Experts of a small language model: 32 SwiGLU neurons an expert.
Below are experts of layer 3 (counted from 0) of a mixture-of-experts language model. Rows are named router (the router's row for the expert), gate (a neuron's input weights, with its number), up (a neuron's input weights, with its number), down (a neuron's output weights, with its number) and show model dimensions 0-95. Each number is 500 + 50 x the weight over its row's rms, rounded and kept within 0 to 999. Numbers have three digits each.
After each expert's rows: a language model's description of what the expert responds to. This comes from a sample of Wikipedia text that the model never trained on.

# expert 53
router:521470471497425444447503462459461536452487454474531485468437572557467476543399570512447514452466480506467544502496572521400513503514471509419448569484481415592487535467403500610513473607440487470454490519548549557529431520543491612500456549555543568517520460530527533480566417620580516400
gate0:527553450420388541443511503511441449403522521515439604518429526579498494520547513399449454518494523581594480413446526506507472468523474434409478515485468476421494546436453469470498504516457527460567406436496476495576481488475497535503540483529515495514560485476488492481524559465563493433
up0:458537430444357431591592496461459521445550509520476471462534551515449503559522484427526493416564504329476596426540524547458499584507522447435394524484498567439510582416427582516510486506466556529456439510587528513503511546500491449513483563458541499489551458551538567444483545538463603532
down0:461458449511468533502503538496413508461343361471510568537493540530478495554338558471431543594497453543471450591547541515545448535501587566426476482527509457415510526507494510504509464598551465471512503504555513529485577502538466483564504583512531449587467542505576454491576582519534499579
gate1:492505513451503489507564576484476553448582407576424513457445498558502473506590506513496516425520491473486518564446487567379453431544488467363577527496539533584526455503419463515544553566485569479563475513496506510528552426536521561489478436392498504484530480480429563489538446603524499428
up1:434441362523487507490471614450491461544596498476477488533519483535554516483430459487546543577519464449509445531437474529532433474520468421603501450437484545456543550514508524486405487490543473465457441565498509391569479537555523488549488500486433499501455456634552441476558478484525403426
down1:517590560489516559464485472552536441467467492496499609471559474461543520444546497570519462492536533479620504496622528442391447477609434515499529613502486482501492450483475505436559460565611636426437477459486518537556564488499368524532600437530502463478493503449507514559522494505462482510
gate2:536511493466524486491503583465428405582509496570470569537477480530479515487448465557547619468546492495529417448421629418461458439494507504488527452452501368408440521475571451473480488470496481548447413499479542514494558449542490527477517470485480522549560511529437504463514499565491481406
up2:493569532490501468533584571499474497439539518460469546582568597417524489588537565519503466510518471511473539556519534512508557538490471622448488359461487533413510481470487504463440508351416369584491522483473480491534582468481524488484500503524582559465499496476362516554522468460497524539
down2:516487552596522555478402544497491473531592453451473537491510513429495469472405504405566447522412632367521538428449361485375542530453554544553541543463539427540431432540476492433529444469409544534481563494493533498478488508513401515492388493427471456459525525486401450497488542530489488520
Prepositions after verbs. Prepositions following verbs or nouns, above all for, to, with, against, during, as in elected for, ceased to.

# expert 40
router:517507502529530574515527519504496521466481384435482477494431525429529481578475508571489491489481490512585557427529520523422527538498448448514508441456517391626464501510400463436514523561496510541474552501408493414549486522489507581479591475519458498561542475394521553472461508493534536511
gate0:498495514466427456354522601523583476506410515478454560451520625472551498550549473552544607500441465546501467511516519530562535536489568522436543465439497458520545449543576431571515546518422443532559500459498513435491582539462452490470588575508476411556478449530432452539530462492492456469
up0:556472473462540603461484491493454484435530514448476386510507530538468431551478424539520527419408398492429423547538447501443476450486487453590485574485512497598457376441512499505457492409496516508539504419488510505503537641523491470490532544459467432514556595477475444459512520429421458476
down0:366457456445452375470530436463515520343552614560462448437488503489453512492473528501550460501427494490520503406477563503552392456515478423488462547483497549469476549583562546453435494426536455478565550451407465512461375596507465506459535485505593504552492450537498623364484436535530373539
gate1:550521471511568485505492457558492454516577509511517575557479503500466462434559403533473454434516550527512464508485486523535487440526609547493424445522505511586521539602473454439540493530516436444443472535589578503441586561431477463524541487411495454510451444501516530473545443504522431464
up1:502453487397592467478487493531495473430518466602542472521534519514466475456571393572501474387578480473417526508494473525390493535455576496482521522472493515505583476505450534473509551380551502481493520524493432576508501501434501595603580532509515553493447434428538465554584520481427552460
down1:435557489510448463519584530466563434488533535594442573562526485568417403458523472408537531482494459444412441585436499403477464412513512578479536506547436546542406422526571441519494464488467442442507590491461499452431540452526438516507512550488532508483536394565533521454468464559517506576
gate2:579545460438526504507517485468478446532552491498444531441483468469491511473548491533506485559343584515455533414500528459508485537477499500466562488524470535560446483562533419499546518498528442483452463549510584479395456491642482537530446529489433458623602483537370531532525483354428491419
up2:529545510500599507502556555544420472466609456460454569505490551556445444487559451553392580447521446386520557518451429515474489367517533470513516465498454488469576461487470633407496643467550507449543489468528496468401532415533506502527506411478579456464525417436508552479519484510469519516
down2:502469567498423478484430590513485507476505576542541450560400506508382504459550453486454464495490507497503591506539499538523418519442510506471541472513552413554488543515539509402518609540546476422467495533530468513506515449437470492568401538439404472503499555464604536488463555482404564556
Prepositions. Prepositions, chiefly in, on, of, to, at, as, into, during, often starting sentences before dates, such as "In 1924", "on the Western Front".

# expert 30
router:501476518516488467525457516483556500484500435548524517508419494444502477524454513531489518524457475534543492490428430531453540486479430464579443445507546479451494584584531496556504478454458494492482455383375472528491468508551504473526559468447491558461510425536523559504458557579430489506
gate0:481546520579428459544409469536528598496472577399500554538602472530426518469511437501534536490485489547568439546451478565583487494441486463503458488537538501522536490502540582550551516456549467561530514433459613597490571519505497495571589508503481460528613483513574496481480486499464479490
up0:422581448544525491542452483509508488599546553564528506413552440511471442530456427585517432523510506399458547486448525533503611577537409522447504575573411491469408542510498478528507434424620470495580506645499448478545512451490531519539538539438518551466501517529551470511491507520513474438
down0:396495496530551447496565505548489521518500438539482517467557507508599524548441427537447496474506550542426528456459427484470500490478475476473602449660485595566531574439600470421531477482407518501467520467446360460427453476474481500576497464526483487481505497458485444463551548461484543407
gate1:500519474514439587541624445462554585489560517450502583552558398438496472606446488492603563480581489444493498537513334433506537548466466489463443552521480512547539508353481509454516437492503487490489439466595520543585424559509511496500537568565456531512479480517526557572499548472441450541
up1:459457530419401555517537450503541469512428422530528563512643494511529502589499453487434628486510511552533497513535450502534563562606477522518628559485491521487556473442388423482428449403528502484437473508480468535500505470419532462475569558544561504504515436459499568535510513423543475585
down1:516570493490468515510599522477516467507469554556421479543493504449480524465418448515444563626454462450458463415434463537561601475467539485466502438531564416489480524476480494502464529479393512558439533512521564510485461495501489515538478568441558458490531511469528521467527608586542487567
gate2:465522450432423520477534600464560573506549533482497384487448532407475588451557533536437507520572532518481480511503555507572459488493474366576489575511525563493579530383492532464549473429504534499496462535600519471499518580558575535414427506517489551425495527478578525499496478492456332452
up2:591486436485506535517489517406534443488509570419450490424560498431441519521543543516492544493557521463534459474466481528494519517652477466574646542484461466514500534449471506366500507490487521415538510586485559520494470518565503515448469527456486523503471661554508536556456549514521486376
down2:528519497470534600442479432440498518432621546426532552579448468504459472568436519490386484552517550536453571488449553532509556432526590502567499553557516508509504513515542532455548503503498472517422554549552413555531387527531561466533451425538572492557572551537502509584475569400455527520
Periods and numbers. Final periods before paragraph breaks, decimal points inside numbers, date and year digits, and following in "The following players".

# expert 18
router:506592443515376546439521476513500567465564604424524421461474437508538510495528483515523546565609468474519519633535450511490412521518520495443492430434485561447600562497517540470521533417453461509511505528476430559585435503438512590449550574474518541519518490552515541538527533527447542464
gate0:462522440401521533501499564490514522418422517523488501533536455449505390552400504504425441491589507515474528555461659468411504459454500546486450465542549435493464472534570503489490461501531525506556517452499521427504487486597520576473518488546581485426513464488515512581618556473447558605
up0:520531457480421412524488484466506512570560528334524475550560493537436517516504495566474496446580467458529504499442502560586466508581547491553556573558466603425494576440472514465527542483468579583554512432461522530467550385523497491534526459375384495542584485423518450498488540492526445404
down0:504503633544499465493605510474447547488467451471455448481516439503484597540417427525523490541448531485491502500510518514542507505523510505551473502453543540595417506455544446505568396530560439556517542412457463375448447528500430510482440529525619514496565564523561447365547467532537394533
gate1:461426472489535559546472491486467532524468518490485443536517511498566569492473604545576442404593513504557551589529520483392558463472492471546500478489496432582461515478540497510502476453400396596539505462592521419532601469387526491471499480540556452464540485467503483531519526428478444463
up1:463455570473491483553492570586506516420487479437447459541502477555503516461462564514497574549531466531482462551487508509344478498520457448593519500542482386539527498534474546465547502455453550542512545465541547458555560503533522480548438612479565537473538505501495499558546421486504502408
down1:516449490496425503541496492436527506535476553562518504548512470550575514506538504625526585464464386452550485529467510506519465468529546461443528537464421400559479556527611543502496473557509510537520466445503606471562509506572516491444470509518488435514476548538539529516464438488487413586
gate2:453486522575504532460447444544514504418465489518599553450527432427440428475532540578599444482515534509475405489504514461616453551539457485483531453441550526501468452467441536501537526437497496535508504542420490593459528454394519615519520640519557472531582417489459483560513585518413370535
up2:501548492559435500604463510520468495443561512513588540477510523513464492552446444555491433538457535473415527499525524448535529435526453418480512522604553466476469565486514464473559457531629527529483498545547557577391535415522525505409529497503500543456512595420506485525483418502466496515
down2:543465563555472488512414470520468582442483503459543552576580513512481397535547465504568532529531530444486429613564512510429578478545458443550596448547495481519522483496489495430490435510647449506447481470559484533497578519492534481470641524473399484493532527453496521544485475501473522453
Sentence and heading ends. Sentence-ending periods and the line breaks after headings like ==Personal life== or after list items, where new paragraphs begin.

# expert 3
router:519469507540565429541484494591539434493617560438482414543494539424577518533454480576499399493476488580508583553580559452468523556498473490493547461468485555572604466454431505477477417509502423402563370386528524450422591544391474461519513495479529553513498471442491524489490502434529467396
gate0:506466492532469571567528519524587496454562564507455461546495565565578488491481548489438419558570500410493435434478465369557497549477561599563502450478428499552524548520501497387507480569365464536538481573436510468486516511378501509597442471530393441528587452427492459512536456516478500470
up0:525503589431430500528500589433430455606490561518532483530527446535436526533521449510393479468555513488546562480480512490513429472470462528431438490538570522471506504563463466526506511579419459532542533589504509583465419547461415451464545481511527498495429401413505584490532593581549577528
down0:491496489493533496478436484488470393500455504530463548457557554496523444467494527510441525457512501453555506519494422508581492602548532458558473505520530400524467484522533559588523459526508483475550629506516513500485507586452578505373565522520562554505502507515482467566514535491439509447
gate1:528455515545550474441547483495511536532445529471484505469510570477441383470485463426484547505495480511656425469543504554496542489559567475510665532525477478566418456434518598594512450551433522464505487526522568479537539517479521510478566517516538555510460380461476458497436492546469479406
up1:402508437414601440521529464472525490450482415540484505557559456488493557486522468494492549482544514439420499517504560497563516471522534472550400510442496516568488504604615475447519437477479463387540513520587492482551494560478509400558535539581450474483525507527515478478518417532531491471
down1:477534519495436529556551559588486470397609548583467533507386493469454461508570467486449558553465529505529487490514443450499520555464520429488487572500563499510505493449600480458503474557507515533514515491538512539486471442493484494542506467446409527522532416625560526483415557438561392612
gate2:484545447540504458484534637565439485473614479511475458538382536554515527538497583501404508457553569532492476523486515520478524508443384456502558489466531473409543494550621510453501469549485421452492496476350424486561478537547466614505462436504477563476529499517472485468460485465429605470
up2:512464440491562431527486458477500606420467539553521470482452490546554559463441522466442465541448472530426466508409484591521432509537550536508533568572468475480495591397448549538442461475516417524586507472455507542516622462507520567537568561488499539502499532487456573487500508543458532493
down2:447479395525552465588419398438478523540445506412547510451538500491432481473587497444535441538429473481503535542508492519401421641493480559551480396520560463544511470450505455431532459524484572468521563546532445487467511494469488467495585548513631467481554481513508456475502536505478385559
Prepositions in names. Mostly "of" inside proper names and noun phrases (University of, Tour of, inflammation of), plus other prepositions and initial Ch/Cl pieces.

# expert 15
router:561464502571545429496517443453587482532398475493418561502436433490419434482553506562533602423479567532447431404439372488504492502467432463533544607500524488579458509519499431549490508490538563472409540481580592504436503429524467463491504439475445520493473513522469455494465504548488505539
gate0:448392441449481533456526420482556547548394530458476539449478501471448532504558483524482480469509532567504467438614454522600521548486486501486529475597491488470590482599461456497465377471534605505451503494497500483531512513488517550499499568533556505536515495464513504502481500522609529514
up0:439441409478463524561508426397476492528403484464601523480472451462488452555494478533503546440499472515496429512524524467477515591489533471444458335617506585526476554498482490470443493426451441494536481471409400490522477530499526420510435492489543458518524441429534548539538430552503473540
down0:606508362426479437426417558474531512515486505409491510545537534491398612477499544576459510487422433540517474539474470453505529437501426363537432511508455455478538493508481473412540485484466519444529529507483521462527480522502507526469396469538513481518465519563462394602411465538579533561
gate1:489459542508487471501380463495502539414511522488556441490543508513412477485476468408569494447517519507530534433422477523551533484560526614570519455557518488505440448478478535531508489499488470478524463557483485504460529555465457499539608598489569478451538537500500522509491496438446451546
up1:501552481452484462594456488498551460532461477501502508510476519501510540491469507535500583479500549498472461556502392408378534590478614518471474558495501568548516534500520452480446497564408543463466497497498475561548459521441477582491462432500516478564473473475486552564509473527423542476
down1:376510516523572509555522535423453468567476541407428428465534443568490471577539546533551492441488534492394422574466526599520450481516526526465466411421421412493445484461518499548576445481519482466502467545416604478504546500472426478544507465592485556444467440577487397525491414464466503448
gate2:551530514537387553533456368508634435465396541529516580403491424476524473522487547455519529480520498517555491454498461513505497471565518535505485557528533479376478523484440526596435582517531468517488551598568513494475547430533522565579513456429477500496555509464471586428580499471446459515
up2:577504461471473499548396515433451532464538576509489519497528490441476517475486476552466402463548516533508488493442485512488482466457487436495467476476571544520478424488450581526532637525417507551561531486512444492534473389500482503541499539433514531546536390517555540490456464498489516463
down2:538485521491578474518467493392461540529514481504555576489409509581440523469599416538499449451528464410468509463491528496444510452401496475461528508522357492555426547474553466529487615459442472450538577482501502566549412539546541553526506502509495511460461410570581520479464507531560573534
Place and work nouns. Nouns like Location, University, College, film, album, and St pieces, often in list entries such as "X Location in Y".

# expert 36
router:533514418565428573487529530501434522536512447468532580530435485457493478460392470364477483482421499534485533492483506483438496549490408479419441460442498459485464522537471501451382487493475503516432490542528426524566453535605481469471591488571519540556560457402570532454450439471512458524
gate0:478564426515474532458477543467499480427443463407453477527512508501455447525552502512460583508442544532518486503456595474462514585537459434410574543455497495504589524413540541507566493511530584493539368475470494386473465487580532436469463452536491463544539491541535530505423571546477562549
up0:560578531579451563491523499432532569499581440484602505499553477560492465562451433497476491513502483496507413488586421503435515475404479479517449518470485479469556449417505558466496362503456455509483452431518534540505567531548564513520486510521479540475602537527457554521470602454588558447
down0:489452545523468482470501520439393620570483491503484530508505429534456500535504475403534530532498473573396541550433537456478492575386534489518493474510458522465432466498423504440434492544446434525498477567480497488436511464523461424506521572443516508517595546482496486383476474433566525543
gate1:410549444494488575496449564448516498448483531538517509485504557583397439376323425503528509407499535432514448431499547450445462532530469506492449525435549517590532432591581581465436488549416539509439491436517453500576487535498525409496515467487465435550520534551450443550405599442520504442
up1:555446525498411431476648570437423598502536494587499492365548505529507522481470537496587430509535499498492436539543488441498427495524485471417474465483529543512386472502503447506507539480372476457503407504508447549480520533517530477443472429579545401435448525490497506466516441531503519565
down1:498445497489491424509512465380453519508471517500534433446427598467621608483467382425443480544511474493458456435539565509551506678532497461600477443444473575439462490444473498493452535478446463472546564490458483444516482540472476462411565427489559559474513487453507489424462472451498515567
gate2:475541399519544469512517544532524594523460460521462608517318572464466516538474429478503520539546487537490469443474563529412607507565542485495436521589503559512528459531520490501598500507549508464560498477484532526377553456454521460487468530448502491542398489577514528523585553438495475503
up2:588448496550565455528583522493467510400622606532509415505438402550530427538537442489502466431497445474459521559475518508425513505495527492443480419546516464499446524493549539443471469623471464621391512536536526517544478518458439525565557511587487506473502393455515526463494532546445421389
down2:490576511454417474420502493462506517493529465488495527499561540490612435457530502377467434569584497513451521412582510448484532514452510457519467401428517505506512494480501561507486514512488535506467544545556484375420547548542549452511528491547522586496395459406527494531472508539466415535
Verb-linked prepositions. Prepositions after verbs in biographies and histories, such as by, in, with, under, after, during, as in worked under coach.

# expert 24
router:501468534571518510449437541476488506454415447483547455511461449570523476490525481478522414441477495505630511488592520502477503544500509491555598464554516481450419429551402467466507559494398500560467531552407463480501510507469503535460464511469577508546530408444522568520528545517430541556
gate0:477545427493436460445507455421490458563617473521505495511520512605423564547581577483515586507468541480553542582520502508540475424472498464563469497563443476405510585493514496453392461466506425456425471535352459553510424488615473499553533565531517522482509410501529627477459548508529514530
up0:429423494459463516450567482418446408525516445479462513490572495576360499515517497532499486581467534465536539492473520444551530493526581455509503498477486515447483455510561489543509545521483479553541477393526505510444468470518475411492519427567490515518526568527396513468461406510633477602
down0:414543496482533437439487483479551536425584424597559468446488483453545497518488457461431492480503467498541550573564491569448514467491485476517452511498604497486572552316511471496494546607485535444484489585517502540454464476586551430451548466503405522462441513441441582433410535390500488519
gate1:405463468524478540458387425484533524556563384468529551480522489482554493494519495450470541435511533544532476565522478531460550454439665548457546472568567461500523476494611473517510533570514465482560545465481559542483471488486492489540485518495541545553516465555466475433501549458492397514
up1:558551531522547576482385471435547447587502532561415585519427451469515428526513467554430614513444519476472616376561508479421499509471502430525536627505526523508432533532431518480414505451540497480443549456514571453497472390577436507454495515591519526514524542536528552492410504537528489488
down1:477519501466378467473547501543519431552551529571454558467470535528488485586525532433524421536565557472436525468540395496557499518510534507511536538554563535568532500494568434536453510472488521455466386499581459507547411414529575477516459556464582523406501536416557513380525458570514482488
gate2:459490484501462462441475473391508404441491467492530470603437522477468396463508541523504619498491566456479451447495543503485486483515439461427485519500541478521552440528488503612488450450548467534417482515530521476500449492518533478509497536470564600457505505595433524506517550544392490518
up2:479522456443493520484470477459569556534467470491472464470475534595561487443547511549556525439368528496422491462535487549582488483533514460461464515520443482399510472509516503627524524461459528484402456461511516517480427457409508511541515515503453545485436536560558510432508675505423469501
down2:502468406534464441609477469452448498433463469412531514543492429567458435504478523496491526507412457524382536483464500475414626484490539554428532479473381496529568510498460475623426505496533440551518448544446427431477542538546589396469579495498442579431501514454453444624521537455486501486
Coordinating conjunctions. Conjunctions joining words or phrases, mostly and, plus or, but, &, slash, dash and some the and commas, as in random and chaotic.

# expert 25
router:468472539500501614500440532515470441451465432539519419465405573523548486438537470518441443546464455476568535537607526413510479546489470458527480557449468434412505478551542509495511545499474571527492515536445468492456546538545499563458550475581501399506544453517566394478586531573393550505
gate0:546457457421497510509541391560479491434495458504507526506432453437491507432389543474613499465533468515478473477456391499514587501570555441397496463418473527586533505467510457558484570530485490477459521504582584514478619484479541442465503499511532497429558475558493509526656448526495506489
up0:418456451541465575530506498517479504573517533534513430450543540575448466524545582495575489502526605540503401503457468476585547456544414503415432394475524479504538558534545480427388440453494450408538540659463504517472434485506504524492531503542578488537548503503541552491470421460635573482
down0:475518430504527500524602505553531519527475561405555488428571536427555582426512511533553452519547494607437397499366375455533512609474575499412471457550540526473556461596470415501514469475566527516483463527531483525509531575456448534585509442550467514492533519521500510550468430476468417533
gate1:385594447519493372547516479586491510499515496557394487474509590505629571513508543525515529492524518530537506486469573523444549488439523460575499533463440414512528512377489603567583506581490384472489497498444496521391602531489514522517521526394646556533404520585529521496434472457435464507
up1:412568503448456607506466513426466541573441410520497565458549502497455480434515448548504443422437493563473470510521475550565463540536448555495492485497507487477501533575562491483478472557493563535578558449505432527534489538518457544514495515648485475499484556454532546468470546482509497494
down1:481434439433563600587518530419507478556461526527477495537380416522444465570483504501538449462454580472420452496541533449533535510536354546555533455556538480438552591569447498610526513516408516443462636467438461448522572570515571527466542470489525488514488648524590596572374486571517487538
gate2:547459469470406491443480485489494565542470441545510566465489555499511444436541474443513443521545445559511522515455509480511426530564491511463417425484449584558565461536543567553597575450563561492470453458518443471543420485574534516430486449495516492562488501521397566507529497550585390475
up2:519589504491539453446489445496529504426542588457537495535558488500571547457513524485459402560485512611517502472601422477531461472538445455521527506543520485388475513616412543396444490561563583545575489497482492524488517447427581468507429455566551511501556597537480472541443452408447601480
down2:541474473442410514449521466509510562532500479455604518630636446516415442470506424472453441478470393574426497496553476598551434378582460499540431473486558510574602514501568538591516475496547513479536445459494522549464493607520512515481579527451495493552604506506468583601473564474491515404
Clause-separating commas. Commas after words ending a clause or list item, plus opening parentheses, dashes and linking words such as which, but, and.

# expert 37
router:498413542490492572431479525549460537519440544548440528435440480447440478505455589466463513544453583560542510508440473477475487510475405499568549470477515483588562535579387488537503376457576583526529517491425522516433552476475438478499600565493585506507385484556486495497470481460523542501
gate0:437516449470533504449549471505449531521508422578483540511489612451494470558469556498483510524549433543420529503516380503543515451643432424530468520506493574448537549556484484427472538564471497535456390557506571425466412495428489446520463544469575563476464470462517486518552518475435464506
up0:483512480512480555380399541445590522458499490558482475487437451502474473473502510574515434480572603506537535409479546484525458549540580470463504476555446446566473423459585481530538511497519518473536444461469486506513560505579543469606572508598492429593479497462449545408498458421606612546
down0:570555511578447604555470446378588547480423493493471408581532445539535548458501435530536456509400520555572504536491481486497433433336505497432468430603494529498560426515579467387506522574526548491538467484580500507531530408553558515540493547480503443423528453574527506497505458485495514575
gate1:494477607486568486471578483490485647478475585528463430474461518569583517451425495508485497631586514364471474531445511562542499494501570549450534556507508516503538542509477549470540377569463506502501494472451480546511574423449465499516451471513455518495459483525526531516414508447430595479
up1:503514548466508534508451477466521470503497526451566604470423485511468386506494580458549505488438516477556518433618508477549541426599495450544568443487460456512445530547562493505438466416544493501513499502550508481428478490498453521477552501509432414472668483502454466476421510532516494556
down1:513525588496544479527526524460499454546494486518420506457517478524482469436494449515482491473432576461529515537495476457540517490507583400534497511526461430608483467514481427484519503332510549465470558507452472517479512463493514568573550526542558561503492583530538560471508619550540478503
gate2:553574501624503577497531628454440515482510503579483518495495529479501530501539501511457487524479551534554469529472474539580540495496542515505479474475542458536530555504553562538435432551581590520425500475515534597460512508472477514560552462457486449562528472588579473507432458511427500486
up2:434558503392446432471410528462443472532569436449559447460427600581542418537466454457533542443392454479438456434502593438566462495516507544546439568439515473553492490537456392551507524522372550575523514539474505542446567541561521491576419495558419506574517528565588479433536540497516562536
down2:550392468478537423493475447462477569482495473567436422489516477515362471556459453487445565490458523494474484546450515473586477501444541410542612415581431456523494523464452538462482562481518350483499364487554516528435494521470426523458470540583508509470445548585515578503477489539490411571
LaTeX and odd fragments. LaTeX math symbols such as braces after operatorname, underscores and backslashes, plus digits in tables, byte pieces and word starts like Compar.

# expert 31
router:516523540598526411500437603472614464519450479568495461501501557513512475579419523496537533492530487551470587437563561481563426490523496517535541619507520462480472482513389531483565547562509548496536547544488525442544527510579498453488476471512565483522446498492512467533597524458429524488
gate0:481494536569485496543544513472625425514458454400500487515498489460388441471476588587550465507458534494484509560447504499488444530460452487477516459487529424434384512570511516436450589544507514540481523508629528458428481574466489444488532494440580412505488695574479478492527559493509417450
up0:534430600565396501567493482558462498465565492489548486467499534519498478514430567459495506485562555500514609520515534473477573473548546487456556422543479552503588473424507469488535455437578541554467475498576548472545492476579497496515438606611412567504485432465418467491504470583431453472
down0:493447540441527402525472529511491494586461450482405500542514471559519456455562589468561585505474495462464490589534509444415617545515543500481584460539469484655556509441542420500492414511513555483527458428441485505473458389539532592533395509486420475459466466521493434579525470522502513546
gate1:497644517521538492465382554473575429537525431490421511583487490463450564625560501529542546501480446413434586463532574590539539422482535497540460516428519504492492498617542490463530385588446619425509433507465488517489516568515523471401497509519525491460490441538511533471483531476428521488
up1:544465431533500503415480434533497516486423467516544483571557510535548491501483494481389442520498472551561472519490441446505495510453530556495434465562509592453515470539438389489434560498502448466612539432514493509438442518523489607506473530506548451405567557491531490572532473533508492573
down1:428574518450505493538489490595491543494555500522448465507485537456501455462515522515486556541467507419423534476526545496496446496501438460489445533467503525462581530526515526494500503447574501472487444495558436477510555483434438476561503520576412540529530535525597481451535481486510481492
gate2:415588556566545497478520558507537571427530437512513392446509461554477450488467409441461576577482509520499428440533483502456441474518484464490588468410507450531383561507515577397456462486548515483521449506540451512459530476536486553461518406507486419556548472523596527506477580599480521502
up2:432491471468507536470490531469504433527427457388451462460563450521526500472430540455461511547522453333504514514521436445493454492453498483502519570444448488469417530552538438425493445478431566495404455564467474515547522544472448493472493519545469450536427494516494540507518472546437449614
down2:491467514474490457430442440504404462498468473481521399517562435554401561543436554545526497454507450545499540421548511520616533508412581481491562546480446507611553435558553610483485409453594496537488520400530497461501506503449618525542486493559521548522503558461514558455547488574516527494
And in names, lists. The conjunction and, plus & and or, joining names and list items, as in Bosnia and Herzegovina or Trinidad and Tobago.

# expert 0
router:498473474445508515516439511432516511493499534452541505540497558500490537468409488600479483525493484424464525401504554476581575462477513494556519457449504457561523463543475530461509459531498450462510476456442516404435608534600514465503478545508532511539563541512489563508474429430542479421
gate0:494505515464557528547521453523518408398494466522474529560461371572453534482563465565451528549479443552522515439540526464612522487521536497521545568507576503582488385489538615526441555500492445563482458470489519497515532488495535616487549461567411506507586454493473617511523521498501477552
up0:501462466569498495425526503588537549574476495427499539509501542511496508533504493427598479454491573523538528635387490425541422583528505428428522486570516537448435499350429462502464505486495449447469463501525516443490466468461470477471448432472506456481586512529549453518560510527465471449
down0:457535461429494556465486614501452505596530438467516534519539515398496459505528411526554465491410482513461566448477452532515473486515481607490438503519494487461523504557502505517541400446513434533477502484508483578528472492529460507371503510513511497484513498436453493527514576557467462480
gate1:411415517464397474542499469463384539512561529502551614509472497482457587478516532481471428461512500490485462451498508481408494407497537463400517515505495465447567560501446544514541538518390524575515444528498498448462484573614523459522541476476507619473509621446456483509500579452527465471
up1:573409479500419597472483491501594495497495490557524463437648503559540504560562495539460393536475516617447527482521447531520571553525538554441454544451500445484504517537507459495490407572581446464507476474417454381545527466521483530608527508473445555507517447565519518470439556425523492461
down1:527405484495586640451452454479443541553489450522494512422566552538575518424523496508439460520524418581546494576462403489422531488545459380463557484507521454432502423553496506470474536482459578475552522528517430552485458411534553555429522451388546576528398517501484514523502494587573479480
gate2:505476520508490475617412486452485481453396505427517433529503542452478513506374539453528468503510457556498379433537440427587423406484496437540536563524553483527470465579460571482578424521519573581414512547548561492449469437477561487484476561471535532513504572568436480421430498476525467450
up2:509470485546512438568456542408488522590507550410447417399529543501468513416483511475493405483551556464506431499432494444603442527486417554598486491430529529496532491483425486556517488536540444515412538421615454479460537536568461496569429527499541546507486435605474561421528539476563487477
down2:520469382502467455425469549486440544421514547498500556496528592516530480517559502590491549614450364454539487525360514589586427487543503457553409483481524492547481507501518469454511484473471449397481495461517639512564502489546568555528440476495525530530497346550544477390482483448477513457
Of and approximation words. Prepositions after nouns, mostly of, plus about, around, near, approximately, described, as in Monastery of Saint Nicholas, about 2 miles.

# expert 49
router:523517547478480571525502469442639569428480524456539456467557559535483516623428455562518556589550504525619560489479403495488406459496444457408481564528471496414531479615561461583581542596492590510459523522535556541536481540553518549502534490478436574521500457566540527491540454500339445508
gate0:547475547485541523522517482534432523553519541496462511350458495508448478509501552537509516490472411457576523525502521486509486501466439559502493592502455468545550546540466564516491552488512498564554470434521523553523552531493434570530509532447528416465514429520469616459518448544475493570
up0:487481461633576501385469576502477429493458467404511501521516505525477499554456495521564555571592533451490553474493516544581493539444481500528543454501460535464460534571525423503381411514520523433494446465495488587505538570588490490439517548489494506550465463514506472527538549511489431510
down0:550567481495557533279465495520494458476579516518580473519496529481493563504441589531464575528438527491516549525562547483486498587501505504509467599443494413497405469540460472527543442596525531502414489558550536512495469486549529526506494479467495545557549472472599481534510545488435538491
gate1:488534384527542497464531535452447489527446364536407564570531441549464498452441426547525460398570501479477456490388463498428539511585548473506512561449489462511483548576503518495559505445491549448488484524492507603423507535509495609490446560515439521496496516528490540484457545488595534453
up1:547502590517527486489508452477470605437548581451536570492471468422549534522508556483549471561500530481545509552563488479461543466384365479486455382579640536460434420369509444487384442641453475504528448508445500501414470492441559423556500512527566468547530519435492464534486463503493542521
down1:422501434537516546541534505566432452483434582446548506430378557518556491548514442468521421509506594522400572516501456551455474461489500586483400448545587480502592408467473515551488421509496512448564450562429433483474463492471495506533538441457489530472561481557529406483485480474367434496
gate2:523539473568454557511576500527528457518423552414462512583472523488507475490474509484550488538574514568532444477528572602505436440502548456462452488516431496553488434559490496489497457443503489539494441545466480538454490513371592489555456578458572479350454454505557545495446556526526537545
up2:524438519578477474530556479544455491420489560478439554503471462581418506554538426535552492422464516548521450431489508576515379509492483626575513553473517474509467481433426530506573475545520697535492553533489387476483530564466496458529650521373467602506497466473515484539412551492503530508
down2:508535469527513494500520487469458463512582487503489456393433485538561544543548436487491470486434498569509594607486535572548550500512611512435512516496566586472501570461507517478553612537502479476500568567444486458550452563452481550482514532501506555496487581458475542383395507510495533454
Sentence-ending periods. Periods ending sentences or references, often followed by a line break, The or He, plus information in infobox headers like Personal information.